{"num_hidden_layers": 8, "hidden_size": 192, "n_experts": 24, "experts_per_token": 1, "d_expert": 384, "d_shared_expert": 0, "hidden_act": "swiglu", "moe_layers": [1, 2, 3, 4, 5, 6, 7], "router_score": "sigmoid", "normalize_top_k": false, "routed_scale": 1.0, "balance_loss": 0.000112, "balance_bias": true, "init_std_router": 0.0228, "lr_router": 0.00154, "num_attention_heads": 9, "num_key_value_heads": 1, "head_dim": 32, "vocab_size": 32768, "norm": "rmsnorm", "norm_place": "pre", "norm_eps": 1e-06, "positions": "rope", "rope_theta": 10000.0, "rope_fraction": 1.0, "qk_norm": false, "attn_scale": 0.177, "tie_word_embeddings": false, "parallel_block": false, "init": "normal", "init_std_qkv": 0.0368, "init_std_o": 0.0, "init_std_up": 0.0368, "init_std_down": 0.0, "optimizer": "muon", "learning_rate": 0.00898, "lr_mult_o": 2.0, "lr_mult_down": 2.0, "beta1": 0.9, "lr_head": 0.0104, "max_grad_norm": 1.0, "warmup_steps": 200, "schedule": "wsd", "decay_fraction": 0.739, "decay_shape": "sqrt", "final_lr_fraction": 0.0, "batch_tokens": 65536, "max_seq_len": 768, "doc_mask": true, "train_tokens": 305000000, "max_steps": 4654, "dataset": "wikipedia_en"}
Below are experts of layer 5 (counted from 0) of a mixture-of-experts language model. Rows are named router (the router's row for the expert), gate (a neuron's input weights, with its number), up (a neuron's input weights, with its number), down (a neuron's output weights, with its number) and show model dimensions 0-191. Each number is 128 + 24 x the weight over its row's rms, rounded and kept within 0 to 255. Numbers have three digits each.
Before each expert's rows: "comes before" lists some tokens at least twice as common just after its tokens as in all text; "comes after" lists some tokens at least twice as common just before its tokens as in all text. This comes from a sample of Wikipedia text that the model never trained on. Tokens count by the router's weight.

# expert 19
comes before: "s", "0", " |", "%", ".", " m"
comes after: "0", "2", ".", "5", "3", "4"
router:107132078077081108159125135136127137110154160144147146150126131129075168081095077151156129161098106143073145145107139089137145151171181138130102118143114137166140140198136098107115120164154125115134118120141091127144150139098115150177094139133154122110150136102110108128130134117140147143132119112161139132178141122123143162106131109130165122102098125143161090156146118147125147099132114128127095142149131118109094153159116144102147131106129176121130129103144156126103175129117149101121109143138107131085190136120150150105145118120117139119153156152109140108074119091148093116
gate6:128098139108118152105173109150158190100169133143138129090129137090144119137156170121120132161121187103094092104127132099119125109094096145123132124107142114107132157138126113156112126144113121102096115130099132111111156099114099123135132120111111168138096081118148138119109126119122147121120132117156116152087121068115130110135098106160130123199128157137154080129141107115093135177156121132113137113122133100109116114097121132147132127127116091143155099160135127080117133108107184097094052142156094129158117128183114134129124133125133155129122143101124183097154158107128159113
up6:102078135121156136126122137119138160191190125106104151153070118188107142160169131100136121100091111145138141130127098099125110133089104125150091087103166154080113117111137112135110114138111132144123163131126162118159134167163170097118112141119151155170140163127152144128125113118149101125152098129091141125135112151152116086137164092121093162117099135125108145109106146152117130141105132148123134113162157125113143108126156123120146155131148125133117091138093153119128130145156151107156127166126139162128133106101114150156173145142160141150146100189124105097151102133070130160
down6:154126122140167111114156132131153123102118162120098130126173092092128092118151116128153094108127099143139108101143128116089130101134064120071146169119157113129132175117102135143122082149116162186133107154119152113097131113106090130128151094158117129145098169110115132117176137122100125100095124136151114153135146135128100150113122045133164139139144120178124152114127136147115146136162129116142151118162146138109150142153131129123082073161139129129140134110114155170148091087110123163134162143157129137111171129144132118108086137106142160114158106137097150102113122126151154094
gate7:116149106110073116146130112067189140133163107140138140099109114129125146110146094136166161122096134160093123104157114108128138136172132120170132119139105121143120112168088130159140156152153132130141135102159114154090101071154101158142119137099131105127139131114184133131114139132127117067117111149134096119104146128129121099146119117138170111124125115160171099154120144161093145130128113090111131145115098128094139135174118143106164135160155091094101120140147118170132106105111119131141114130086132163104156141120113156110165144083153095154103164145104115163100104160124118083
up7:115157153142130138106123114157069105126108151166123121133154117148136122139116087120123154134138131109212142132144128093179133138113137127116124154082144098147120149121123152116102100132157148155130091147132153154160156179107130115112148135153139119097148163121087151127169160131110140184155130142115152141135080138104131139112134110106112199138104108138176154141145127129160081130095133101147130100128104133148132157127125128116130053098149140117104163109139140154166127125106119143135075164146111151134098108142129116079136118154148151133150107134113130131066144144125131157
down7:118162119109137109107128135145125175125134097139130075131122117165135124112183150085142124123087142144101095145128132108106132115114085091153129176116136097161145153152137184108184071105109139112112140150125140133114138091104120164134142093148097113150083164145160105139123146100157110070081110115113151102139122117127130150092127088165157082110123111113112088135096098154113185108148143142124097115108115127115116134114117091122118150147157128129106110111131126100135138131095148153130090174151129143124153104125179136094113145152129172171138120129151117157130116126107128135
gate8:134132121145196102120134106125133146110138125129136126120109172125136144115150106093114130154136140106153145118097140144089092139153143141135133154117110136107139168089116064145107133138178116162142105117095135173092106132160165137148125119136101116165097120123107106138100100151195113117132144098091137136114120120115152114078147143087158146102106103124138135075158110105117105138144144147151148103127155101105106113181127127123147140147114172126142068133134153131094136187165109140141123172130142158143154118081136123159102080134143120126112134123102154125095129101119128075
up8:155161125097179118125154072139105120117137125121141095110102127109158143138125120146124151131122138164140118095082132127128132173170164134137136109136122166124089128170126112141126105143153118131168111131105152124087128145105143117125108127144118141116158126124104102134134130135134128075126107138081117142181102143096157160082178131071114175089097103137092157113126150129101132146121140153109117119143124138150115130186144136141143119155146150121111140093115159127107141189145126153150095141113169123116144113102112125181133084173149078122070113124092084115111134134126134097
down8:127146148137195130131112139157121131160145143127090124096123169128130135113120108149133099114135116160109134126116124118134122128075121165116132119128123155160144094147091156099094114118143184132172101112092110144134108133141099149165137136082148110115139147131161168143147105164127191119136080148080103124139112083111064169145102120148133137128090127135126128112162134101142108131140145108125113168123135105125127110091122094138122105109101176176124132110119102106108142123151120094193151151108137188123156157125122099109128111148144089132144136116098153097110147105150090137
gate9:089166108144147162098139148152168101121186116116112112133103138144145144109159131151097122129121123152168125118097134089133095134089134110085153138117178136143120119119146102139169134143060119124086112125166081087125129121147128120098150105122117152175125153131129148134119151120075187109166129177111166146124085112130115093111113139115119122130104125141117128129116144174170078156146133115144129161158141149132138165099120132128112139143156106171141153080094139131153141124120142118120107122095104100117133124088114123086102099159110128112136111183104125153142153120136099127
up9:144072154117137100132152103097137118137081137168126142143166146144151118153106131110144144147150163130110112134161102155095152104175111145139080107151105096090105120164095125121108165127116148138156148128068183136150155155097128152122113142117110118091106100111176114132094125116141128126102149113109107139146180155148122172140155138132175151120147163131156112170155128101136157107136147108127134082129081090159130089156112134146150142106134144094074129159139136108089114088137111139111152136141142154153144165163161139136121120152114129132140128139171131103146098129135131124
down9:129144132150167095140114126120114100144085120135146089146113173099136143142117108129148108153137158145115126118165126147134138073155150131166125111117164116117119126109157158106135163146163134153096145089099124135134149104119127110092158135159114109136130153146147134115142159123142145126108169083145162089109080102164108126127168158109143146119120130108142077103114139101107163110112118128084133114141161112115129131171160095122136131102084198120162074112097124128135126115145121100126118168121141129114120146159143186155151128197089112072124139138115168141151119109142126123
gate10:118138135121189155106108132117140107135114118138128138129147133160139140145100165103111148074134131067145170111134092131126181148116155126125143132152194122076119150154153145108140109140144140079164142152144170126150125112090097171120104097105138112137146135138104108106136081092136176173156167088122124129110158129094120095135117159141139142084149160127131126126154111159132107102148112105114116137151142137164124144129110170133147078165135144140143142115087137096133126115085143124084129140127153107093156120167124133128147124136118112113096115114095101156118161114140088090
up10:116152127119097083141182150155118136111144145106121138143111152111075133108149125170140151106134143189098138108099154099156081115149107150141117146104104132171139105132110137108086132131121106127093151108129091111116137162182123079147156166110141163118142145149125150157143138175086116083106129104077166123135132118119123152130115127156133115151074115127148110146105114150120139109092121120132109088119126124105134111138165118159117144112137112098122119120138115137118130090152137169124121121160094151194092120062147134132099131124173112122144140176148145141151150127124099161
down10:122108091120092140139096112120087109133153113158127130145150120132164159088177104187117115116155117086161145141133125122110128082131098095132150087109172075155149094120136111134150100131114105112100131146131173132105114108086135144121095159155170120097163127112097138088149094084098115160125167142157172154096152151118104122109149114112115138143156134119160135125129143144154168143119129155117145132170187117124118093122127095136142127140080153177112085121140157131101153122118111128121134135121145113127132138131135180117101096106131160136120121133148151128143138116103169077
gate11:136154154081115194116152135123084141136135100103062110139129162146112145145117092115144154096148161117120114115123106178101157156103098111117136091133098129171136139110107119116144094119165162112118118133090124161102157180158129118124114122123149115131123120169142143113154148115110138108150120133125149110129144155112134100146117122165106154134123135146131125149130139090147131168152140143124174122082195120130170151149127116103076181078147114134106125092144125139091105110150164091122157100108148141160105166149115140150160101133169122138129125153089093148119121141116123129
up11:135132134072085155103139137139137172133136113118148134117122166133150146151136147102152175137136193128132095112116127156154120128108149147145109113130077113191136142118140095125150137138186164098140134122067111131134135155151129119115094139135166126150120091118121099101116139086122137105156131106116122110150116119109145074118108152154094137108124131126093101154131140092137130107202133154120151131088169108140123153130121123082108158095139127107133158085147107104130139136090129148080162130162129116139145121168146140128144096118162098144161154137136086159149090112117134103
down11:140135091185168156179130130122121129068130131127163115105209161140131126142132131139096103124115113147119083102142122108146120123135093129113116134091114122176113144109149161113123130126119127176092114108141200135125147146117115119102137128159133123147134119094102124143128120143128107136151122133071145144096117108079155121128154122173121094125138173128098142134150095114085147118122112099115124132137141128110095080152129101154177105101132102113122134142139159100143132100157108136109121133121135125140128098115076126104095096104099100143140131086144198115136154123125087102
gate12:108123162079093127168113113124172120139054115179092103156165159097113123097140114099144077149124150128121108152130155126115125119099132134117101118157114141088134097129159124175115117117125133109131132156135126137150133122099166160130126162152156117117150115103140121123132162129097165136118128142158131170121072089145118121140166090156131120133159130102093091087098162121088131156134119109108108114125155110125112122136133122130108140108105135131100126104132080158082153143130144191086165129119124117096108107144108146134124159151134108103177115114107131147179150110085111132
up12:063118122123201136147118154068131122114096094166130117137140096138117112135173118154115151174148164148119119142134156125124134146141125154121125185103116128110133084136101114181128135104094140106098179182136075114131138130100186144153130131129104120119146121113123089115130153129146110131136161172119135100115146122139131130111149091172097113164161114120120154095161162132126141133107135124135132105128118100139113120129162135126095115160168135126143080108141140149118143121106149112117104114177160118086088171140125116138092099077158155123123152130152152109132149140135130139
down12:138104116122127086133153105138094094109133115156132119145137165148153096167137143136129132122084132194140121137123103124121076137091097144091140112093110147157144119134152121124130143133087128105108127101125098128104146101149136120093140107145136091130095135131138133104119119153108152139140145228126145069138134129167125160139125127094131114120140135121160106172167147173171147127088095109120155163122118110112169100133119136096141170104070133140123124101125166108128115135148142121158145090093130111134158151104127140149136078111149177160114142139118142133147103079126115137
gate13:118099123099113114176117117141175106117137148219114128156132146155132131100137144156116162119131105133111129141142162163106106160117162068095116153144140104088136114108103079123110113106112105162156119135148106151176130082127156145127133065149151131154114141148105133126104125186098133127120141146141110104132125146130124113141110128133105105123141143073110146134116106114138103103110146129164130132138118127125134129125116108089139107123134162141136119159162157156107110166117106142094080153134120102117118180108165109120166147159144145083151176122118131152113133133150084081
up13:155149157119135142124131128171177139097119148121127131116112091115102110167081150130137114130112144090103163145115111088147138126139148103145121125111145158131105148107154124120067150123130163116172108119088169149135108123083135154132155140116082135113171126166122088124136112124119140117102107110132167120113099125109172131160147109134168137140140071131122103152102119098118149074179113135131152135154161140097103139098096133102099153083160142134128147140106085146110109150120138137151112114151175153134168089156161099112101134155177149131129128117149133066107105116140131126
down13:130149168124149107095111165134129087151129170080129137158115119117123163142145109108166099128116117131117136106097116134136160117138094138136137151138102136182134141147122137190123114149129133099129169164118115127091118168091146135081143137128150136099113133175155114140122126156135127132101119153138083134125156069149142132171141151134065115122171121117165100174136138139120094132167115158121127170124131133161131144165117131070101148163116172111135154144134088099132121102117195146121122130152123109094100134102117093093114127145094088140097144134144128122147132163134108143
gate14:135142187123114134156133086108141133131103177139130146137148116129132086155092103124122115149113120130094130107138121133164169160115159147142117120102128161088122137102117152112127144106129060151156127109176156116153131126129097148111128112097131171130110097133151160134148142104086161084108130164153087151159178123169093150154152069091171125112126117131099116095142121097152158121131104129064114151160112120147109153098151104131118109134140124131125148085125132103138120152163116106130113114168129133111107153101139160133132137159097174101143108132129116073131121168111121124
up14:107148160137147167110136106116102111153128186189114145153114087087129138131115107096085140087133120123117145120138131146131131159108135096132142138098111162127149111109161134118173128126094112148123123103137143113118156117090119125133117113120148135132084102065076121128146180144105131091148141165189144103104122144133112081180118134093126105167141117121117148141112120127115136113162133096116110108136118120142165153140140173096166159180132135107139124140051132097161121170088110093138136128144099124110135119171137129102132135154098150154119126143111124100157140131139113117
down14:115091138126124144089136107155117128162116168110148139101122171078123119090113153097088147115141149142128159113138139093121111138094092114145119120096157112093186112148141126147136177102109118114093102139126131129123120163080167141084144134117129102108083095108108127134101135132156120140106090142114138114112134129141143098141123139159151111088142065119145151144121154145175116106152194144142127125119129116149161121139173123110143126103130123076158127141152132106112107096132153145157142159145085145145147125134123152176121158103127172129126149157168163146103182101131128148
gate15:172124134100123085126123183154133128125188157169139159104133117161147129115127101127160105116128135093146120137118141136165116122146160095132137127116102120119125153132138145141142096114126167144145146152165126143128169167131115155148135160154146172149143094096146102155065162149141142114148076113138146125138110153127093094151147079125172114066126109141116116142088097187149115125095129123153093111130117121154094119132120124080088104152154111166111141111135108154133132115115112159151096133117173145143093144131132093081113107138139166141156121158143168143144134121126130127
up15:124140162098128111096147189103152145146186145160141145145127123157154110145122136095153082096108165161138121120141109160103111089111139091134100116103099148155134196120123147093118110111175126128137076094138114135180099137155094107132143147115097121116110113179156119158102146155128146139187123152151141129167139168118128100169127117126128144123131123134155103122084101159175136138157132116124119180153124141159131117127131138089125099140104140149141129112125127097110151123085139130118092155156142133117147123106141119100103146133106114096131133141089162161129176134123135093
down15:152139142151164128141090053164150100091124073121137151118161105123095134130146156142184078154115141152175118142180157138148111137167118106140131144110129113149120177125170098126162121140124124121138137127151156141102120121124109132139137154146132123125098154109108170152106113125189130109163124124147112133136137128112136151115134184113150122112122144142109116109166105115151128136145111165157113140120140148163102159117135124105095124109120121089076128150128100080114124190131115136123146108109183104123144106114129094138151147150105111169115105083111166105100156121125154115
gate16:170146135104147163071078132134123129166136161151109131155132146137107160075095111089073115136128133131137128180168098111145121094120128161129104115088118131119160127158123111170152168142107105125143096123168158121153097134124158116152133131136139114108130138096149084082178113129129112126169156124148122122182103162130124102112132123143158134129120061126128090123123109095117161137110085126115095122113144111136113105100106092099133127077132132089170122127121145112142120090146142132188151137143156145105127146130136097127135147137097157140149123122115104113101163154150140119
up16:149171085133140172081108120114099164144130092130135110140124139097116144129109144103145105098171165163121126133173081116101131115139119142127138124105151119147135124122145130123168158142108111107164093111144158115128090124097149133114109150121108087165141150088094140096146148131155131113112097135160125126117122112135127096088146106107168130133103088180066114108125105099129137127124098132105103110105123121123132092098156106125141141043139125145148101122116146106141129112165165129133154115140157111097146174132173107194095143119161138106123140131107114129104124127116178107
down16:117144121178127133129134181146153135158129110151081123134114119091205128138076096100130171110127161103124104153111150091111076125142159128128138106149128122116091165109147170135107123132089124097128131148134086070139128129117173106154147107077104124138116137188118124130111108111121097113118097114131150154147133170118101120130116131152140166119089124103149136109147102159149098109124141081137110159149093138149156151166142120121133111139123113165112127088153114126138146136116142111108105148126168141134125121168114142164138118103128094154095114081155149087149145089126141123
gate17:108132115130151111174109132139137129110138124140118127138149094167142128139139145100144169147123114148124133149147132146094123145158140158117146121113069172093108125164158140116111120126140145128155137138135098173154164125143134135139097132101164137120186099126169133111129116180145133139112107106160100156110184132174127120105126107151134139082157086120138102143126110137156113084153124155102126133148081172111144101150120122167100165143129180164129104108127144112147092125114142119105115094163091123164098124126123156170132077110128104158131101114121136145089094186143127170
up17:100114135135165109138095103110120138177095138119172141111121103125104138154118155130122138122133141188126134146108131114132148164127130156159127155136137132104060141117169092096121139149152175118146156092148092134114158161121121152153054122122137129146146137111141144180138115144077140130101171095141084122096157144153117111121116120135155139125119155150135070122076168123111135131118109108120086171136099148138146159103137110154043108134118134164127129132111142122140088128117159087136125138144130103107080162118123161151138136112123135127163123153135132115119101139143103148
down17:121129100147106110116180089129114177165127131128100126121133130060109125112111148125120106110084120117172159119087110127144173128136158131145139163119117113154106121116120139144148151090098142123095120165166126108108086141119149108130142102076125082135120169090096168118108166123093160113147149156087119104130124093130118129141110134129133177151172139090121122140107127138115116108102122148140128100107109125140139111129172112140110085127169155093130119182151144152064140124128113144120081159136146099159131169133128168121146170124123119110105105129123124146185123106122133115
gate18:110167135123146158131131137135130128099126154086192113158088130186107116149112087132157093136140115125111167130101119162107151096137151151129121137120135086120104167117098152133108142157117130160088122103155146100132181119143096148109122118132081090139090142131144149117143113115158156120114090124129132149096134135114109152108126134121093109120088144166151097157119119110142111118111110131133155166140122138168176139122064134147154136099082114109083102130095102130151083133131145108122128150159125122093129183099116113104167160102129102154113132109111150098144140143098170154
up18:117101156109142136116157099084122137126137143129122159127140147141136160116177188109116110142111146109167154094095171131168114183105097135096124125143081119126159133130183099133120140131160145100165098153115121125121073132127157116150110118149129148091157175137154099160118164169115108120113152135159106087200129106108103106124135125118137134118125156147130177123105127149128133157111128125169124134143156150120119118093129093105178148145171120137127124139149128146126134070129108116153128090129119132143154145162148118135112087126166184120119150102141140154108162099137131128
down18:114149101153160080154102147126110107119131145125103092109124138103120159144151087163142133142139130171110120126115100101121118112124125131123080104127104107130146158113141148149167156112152107142077138134151130121104112162118149121184137117139130107128113143156097168092150104105129153149114153128142125164092164134165134172108095107107173116150139168136131138158100142145135156127109147097120177137131145104126107130159104133137105096131113152162116061120096148140134083200106080142112112142138180149127128140162090100120111169110121117155080142121142124113150124132090159124
gate19:078150127143132151130144122162119095110157113088089142131169117136128133116120135126159147137114161121144096159158107147124125111109111114142121164137101130141133188151167141150073133135130132163148167152133172152160079134119143130104108109116150138138167111126168118154080128122146133142160120161093143119133170112105140123161091073159118119129119076100144106128128139102088105150164143107127144097135146085108182121131152158142111107087135137136170148131149131113126160104139151120126116108149112153131126162150134153129140169114104175124130116152130084083159139107132174087
up19:127169116183126110114106141152144179070121122124127115114128137111154126167123110132119132114165133125146171081072125143132087109088126119131128115136158118127133104103144146144137094143120176153108130134119107105125123136136088134166144124148138167088129157176111124113177146103135141116157122148158154102105130125084176147123137135116129104138174105146097149090150093143094132105151128122125117110152113136158124110054134121169138142107124071125132093117128190088107129113171124138154113168114108152105116135162137154122125151156099103114145159112116150132130163145119092113
down19:127133167072185103135132106112149129135098155148121117098128116132149078136137129102117173107098141151153138119120115144154179121111170127146114086103165129133148147129135145112146122146151110128134147131153126093157132134137129145113122100116151144129119125091117090070123146152099124099180121104111097110100137140167103149138139112136122100111133122123135130147131109104093134135128134097139113118132106154135161132108122117171038115132119148164117169119133116106082173150086113149120134069147165127158132084115108107121146115128159135127089099113089106124108141157145193096
gate20:108132106083136102157152174139137132146132152117134131106150148120103138135142148134170129112106089170133112118104188143145168138128110140121122108123138140127085107084127064107134129121096143058122101097119121140161151166158153163128069071112151121082126136140114113138135153128120150092130145146136067143121149140145104143161134108119120117100138173137124124123098147134119126123137122127132148153128099136126151158123160092133064148116177079140109109160152107127104163119097119121123115108138128155118130130090154133159126129145106127131157160152143153151115145117152195091
up20:180111174129123118107158114155092126132131105107135122157163135107105091130104155098143147107125148141162109087117160100117103116105154116110078145105132140132161118147127130146159113147160095134108141093130169124122103096150163080127146165131106119146127110116167104076100107149115069143137113137159124121146097114139142122163108149136096141142150141098085145131114096108122137132115146095104129106126115158098130129138122166112106144132141115109125142107132136122156077085135140157121090124122098099145172081152137135154125161090124138143136106103060093153166112136141102189
down20:096118124131106124109112119131104150141160100104130102133085121138145123153111134113104125123078123129132141120141170141137150112113097092130166091144157110113167126120105086121101106124157088142146122093120077096128129159105120153090139122109097096115115136172123142143106161094153145114163067122136110143156134121097149161120145131139136152167128121155108131125099119202136163134119134148121130131137105156171147127162141096137148137149094174142101088156127133110170158110088101136146165187137127127129116101075159124132134138149146084135101138097147089137151134138148182103
gate21:143125115141057100132125123142108114132113149153123140107122103095106107126121127190140140137099131128076173121179143148125126093121148112086139129139140089157141143100153105095102134138175133180139165131105125146148160146129117131123136134094122147172113155090138128138111112119103145133134164116134135142114117103129120167134160155145149113086120145124065109100182098109143116099128138131100118147156118159115097113105136155142139176121157140129120123129114151071134151130166125158114140140110141109100188119126153130158110153129106179121143166128102125131094169090170165111
up21:136138144113104095126142123124175122167130127099095106105106150122102137113139120100128077092112144108149129155160175125110099118104148084172130086107118080169118119140090097088148129144118146119086052117157169114127152112141159123088133140148115118168102114149119069106121106089119130132114131130132165097143116113146178136119153151086089168139110119093152131137139135090149130148134115153160145090116143124128117128076110148166113125135156106143132109131147157138124134136112123140092119106132100139148110148127170135063144163121145145128118153114142131130145175106125152111
down21:143165126159106178122186134134131145143171152117120125110110139098131101144096158121096124117109118092129113141088113185147130141109124117108145162132122120157149123122105171135148137173161119162118124104156141095133150147111104091153137114093095085104143128131146123071106164119103161106161160132150100188137108137112122106163126134130156144137154151166107144104124146130148147103154171144163152136136096150110139072119112176118138152099111106142145150159149091096105089131159140131119128113102118148170093119125136107175126120158101149155090126131122156102144108152138134096
gate22:174143155115095132132112141125114126138144129152149148156139102132105147166157158155116130126126160160128166121107123148167116109146139083107105131123135163084094100085141073156118167146114110158110170153094106160111120123130127142144120112107117128134127126091112110118113158166119151110119114118099082131159085126105162114101119117143116204107130109155108116118144149138124150079158123128164152115140140148128117196133176114124170111147132115091131154100122114113106142168109139146097143160124106155132134131100107089101145158136085123149174143146101138084087115096098123138
up22:134138123086082101113139132170105095139116129147097123134117167144114177119130169163144151129131133122147199108114127133152183138139162092075160118147123151122124100124104129125132151158114125158112182133108147148104079152102108140124108100126151156116152138120132099127108130133123137091166132112128129152106127143120122111148133114110084144069122142150123148144156132123126137090182121135147150128150136154092108172120179140142162155122147145083129107144144101139099150165121123103143113121126128139109125102093127133131145124165105127122149147176107204090068126140150148133
down22:113120151140134119142135150112143107136105123107078115113153146117086181105120119115132100122128136138114128081154134127144174049118123126136072131132189099157146105158159088142152106109141144145142123128105153160110130173177123150132118128146125139130112120126152116175121096121122158130114118144168096136111126095156107149144113117086193171173113143101120101124152125157088110102123149134143143127119143142169132125141137103119115146159117140134137140099106141112099140112156143132122113152181116103066111123139178133107159155087091085123124122145115147145125139154108120173
gate23:116139083163122129138138126098103106141128138146140094126143147085117117147093116123133102154150118128127128165127109100122157152096112183076164057128108152102134089164133127154099155135117096106144175166117147096131136120134111165114076104102122133142134116167131147131143134089126144131149132106135111162090140135123150134112142132136143144127181133180178106114122128128081126122120133118148095130133139137089113131122117132149149115154131176114142161134112109129106187140100148118157103147139151158097115109178133137119182133085165069106120083147151129123115131140158160129
up23:125116107093140128116172101127130135126114159128137132149147111121105126120083109126154164119127123139141085129135113099177105123136092128138118129143120135178138139135139121144127129139104132110138133168159094164182143119153127116159084104109139090125077140116159128095125129138140181159143111131188151165141115156144167136162132132098124130122175151135159128188161178069133183065123117137123097131117115132117160143174154131138096145095150158120129130190125154114111137131112160090136124112124116128123120116132166134168112136098136077105123147120114149152126156096112126102
down23:150094046166129087123135101104101111148126119149124136118145153124105168083121112141089100108122098135129133123090129128124117105113130140119104124133124158118079145151127137112080148089121142143106147083129140128143142121154079148144127132165125136137124092078138116096171172170150125124127120110089076129119156158151105127105101110115124151133122132125116127170158102136165163170127133157157112125130166106076179154119132126103124159135146167129136122137177140162119150149117129111126151130122130114153128146097115150091137106103098077183070128123139138109131128134117100140
gate24:110119132121115114103126110111111079121147075113092132089173146105122125125103126124159129153149153130131084179124098139087116183143132150111122149131131176151147136133148119122124104112154084119152171128135174129139129088130116132099100205143131104163105149136137145156092129145107168156143119107130103140116142158125112112125131126128151147129160145130123108097137145179140156125136123109138114124126151106136109128144108166164150119134094117103160164112149148110144141113149148085163113146105177139156125137140090074135150087140143166085097086099128159097127090098124090122
up24:128114099108193113127104095135121126115099138149119111130113104098125101166073143128108111121148164111157128105113122114173124111155141144137116114140164131128105083108118152105143098137138182121136108177099117155108108144160143116143115105112130137079170085134149116152158147105099140118097152117096154130151135038118114111114170113123111143129080109122109128126143103099121125150138151095107142138107121137127141156086110115118112137110083143160138115115093134142104156106075138166115160119130142104139123197088133169114076127113131166157143138122132101119143143107146130115
down24:112138127151133112143114125160109099125128122130085138168151134167106125082066125130132147163097118159120111118093122101133108101126114113085161124128161113142132102159099105094160104173141124132139133137157112151133162146142113121118131144118124167151111128086104153142087129127107116126145154183141175118102114135125151118151121125107117072129144166091151140138131128146101155169121135102148101074117108138089112084107100127152091169139122149161121074130161116146126131124179126115124083134145192121144145116161134140144144104109167166118109116127113116154135122140150124062
gate25:126131118176127191106132175150130122113129137111107126139145086131164132082191087136127097145120122127187154137147157097140149126128120146111116104078120154157122121156117155118113104115140091128142162092130121157111126153108127095121180096137087138151171116118123088120148106136117092102139115118103104132164104160136145107130117142116106100109113093095110129138155057134141130127139114136139137079140151125144135162158107132151144139095112127114140165109115176157120086161124134163146147134101085115136090123147130152121137082111103119092120134156138090132153174123145159120
up25:121100102114118103122106106121142177171133116155122188164153158197106116153129125100146136131156140124108124109120119105147122121139125092155161170130160100108125102089102173082123129136160155164124076160139153089157129080145160155144124128125177103096100115138109120111083115131166138111126110152174121111133166115112135136145138133146136159142127153130166161122132168118110156149131139160125150147133110145142111097152123123120106107107147143120122116158130145122127118124161152100098117149127171179159172133120067089143113147168126135129132112137124129135167111116141138182
down25:124108118137110140139127132144134121167134121167107116136139095133157174102128139091097129120141121088111120137138140103132097123148113117171126088137142181164129091104176131125130149151144139159103118130138084158133119134126131099136107095084110103155115151105075100149114134117148111158148181096192112130091145168164122098200158122137121145109148128051124123125106128101138119156172171100091113157110110099131165146156145116107118107122126138088117151119137124145115085124145122122136105118114156119150132129137146131112106104112123055134128111156104120124128102135088123110
gate26:119132134111106089072160108148108114096121163109117137110138165133137174100126176129112126143073110150125165154158153115111155153136142143135142174099082148177132145167149115120118103118129119117151102152121112150123126121154123122108116126134087123153166076101147091131117132106116132146123105148146135113125125083105122146174160148126160106148141147113129127103124111162131134120097140106138110120144148137084084153167094205132124085103143133129140172110107139122128130149107151151097149122180099095132153171162148122141118150109129162124123178108117132159147135108152088101
up26:147084138097144089138141134156127114115128106113131152153144159107083097147160105148075156137136153165137140123073139133147165106108134091093129094110130137132139137076145134184131126145100102160120098123090122149140136091121138105098148119140194152134108132112139096117121128146099114167154117129096141182071145152118112126119110142141155142111119128139078156120131110125104128057124148148146149114114117098164116156100157149142130112150183089106116174118130123118161135136140124168108120115122102095115132073130108115143153111152136113098080135104126119119118135157121107119
down26:135139109142110153123129089090130109088121141103095164114123110150166133122121143076139146111079137131171129129140139128109160131168100121113096165131112143164113085146150138092139140144123103180192114097151147130093109157059110108121113140154117114138114112144144137117172109135139150147090121134100091152112133112113175147117128154109103172128119148135125135100112121136121144157105129078112150146127119103149123127156151165111122092099121104159122132106106099178097188161097143112140134166146192152128147170135124144125111131156140148133149157151093120147144121133101148112
gate27:117131134117133118182158150163147105154120108122145124145170149126116157111143150149129138086111151125141133113161133160120125116160128130116162133118161145173153133144115116123123090137114126101132153138116137136096107145126140144180107091151131096147151160112126159140116124144115122124129104140137116110053071078092140099092146146160169104167143093182077132142114147099110128098108155111104136154107107092129137131116120133120114114165138127152108153101175131083156141184114101107099119144166127091130125149136130133152111134157116165131165149150153100147071146122176130099
up27:142120146097148130131136119082137139143157145121157167132127124139144168117110140138126137122110125114112085128151123160154138130092112114103130094154147128096161146142128100097181146103108143097126138116129091125135105164130163146084101116108172144141159099101167132107124117133141135140091159156144117158146160200140068124149099133134124147102189124151138140166102171109107119128138104128146146121119101131143132081116118096093100131102142134114115132126133143107120170142089111064094105114068113159116144113099148102132135115081150108152125124161108064128126108110128160123
down27:133115111110137167165140149145139140102158138092130112105117115096128152116132099140123090138109189122106145099134132128137131112095154152119116144126118160113109138083074150140142111132152090151142114173144143122137109103102086155161091104123086108125151114105116109095131112098132134155139136118127113112117117150173086101155112117105074120091141128140179091145177116115119128119101134130073150112122138087100155099167120087116111183091157147169123181115105091141131081117093107122142165138105113138124113111131126092106160133103156104135132144116177131090125123135121129123
gate28:094116130136088122107125076113142145108099103108155126151175096104128090137134066104144129158158146154108137143121142130119116129087125079142114102099128109109116140123125100141144141085113103154117133122133147133102134149111140132111127112134100157129091146069145151155125084116075122147138165137161147135166118088129116145120129134162081134106157128135127110137165104138134157119121143101142081173113130118072091149157117122142169137125114129091175122150125180083121124154131143153135121167127151121111138128169149104146141142120134133127190059104120089145123091137135125138
up28:156116108121148123156123126154137149141127154166164123114079121149156157146123076145122177135121161110124159103120158106113085136137145097119124153160085154099134118188120138141130184138111150106093101172139144089140112140166143134096169129148129100108124154149120077166135107113164084118129117108077109138123130131092111095135109097152130128165121125105139131130113136137103125148092110169177138094109120130135125105162115159130143130149172085122154164143101138159079102165141123141133127115112151130164106091137145132076120155145109173100132133113123106125101136121129151101
down28:122121135109131121119122103150133114166149116125140129063179114127121117117102152108116126100170150134114135141104119098164126134116106112154115153153141166170126139153101070091132110123149141176122121150142160147129107134145116158136127150121126134114145135112130093138178123092164163164133125110100151102130108116153098120080122109164104127166126148172092136130108076190133125138123097157162115138169184122176125127121098139114117138144149126142139143148151159112113127095143096114141102111083121141162112110122112122124110117147139154132163135118172136099092100146142039126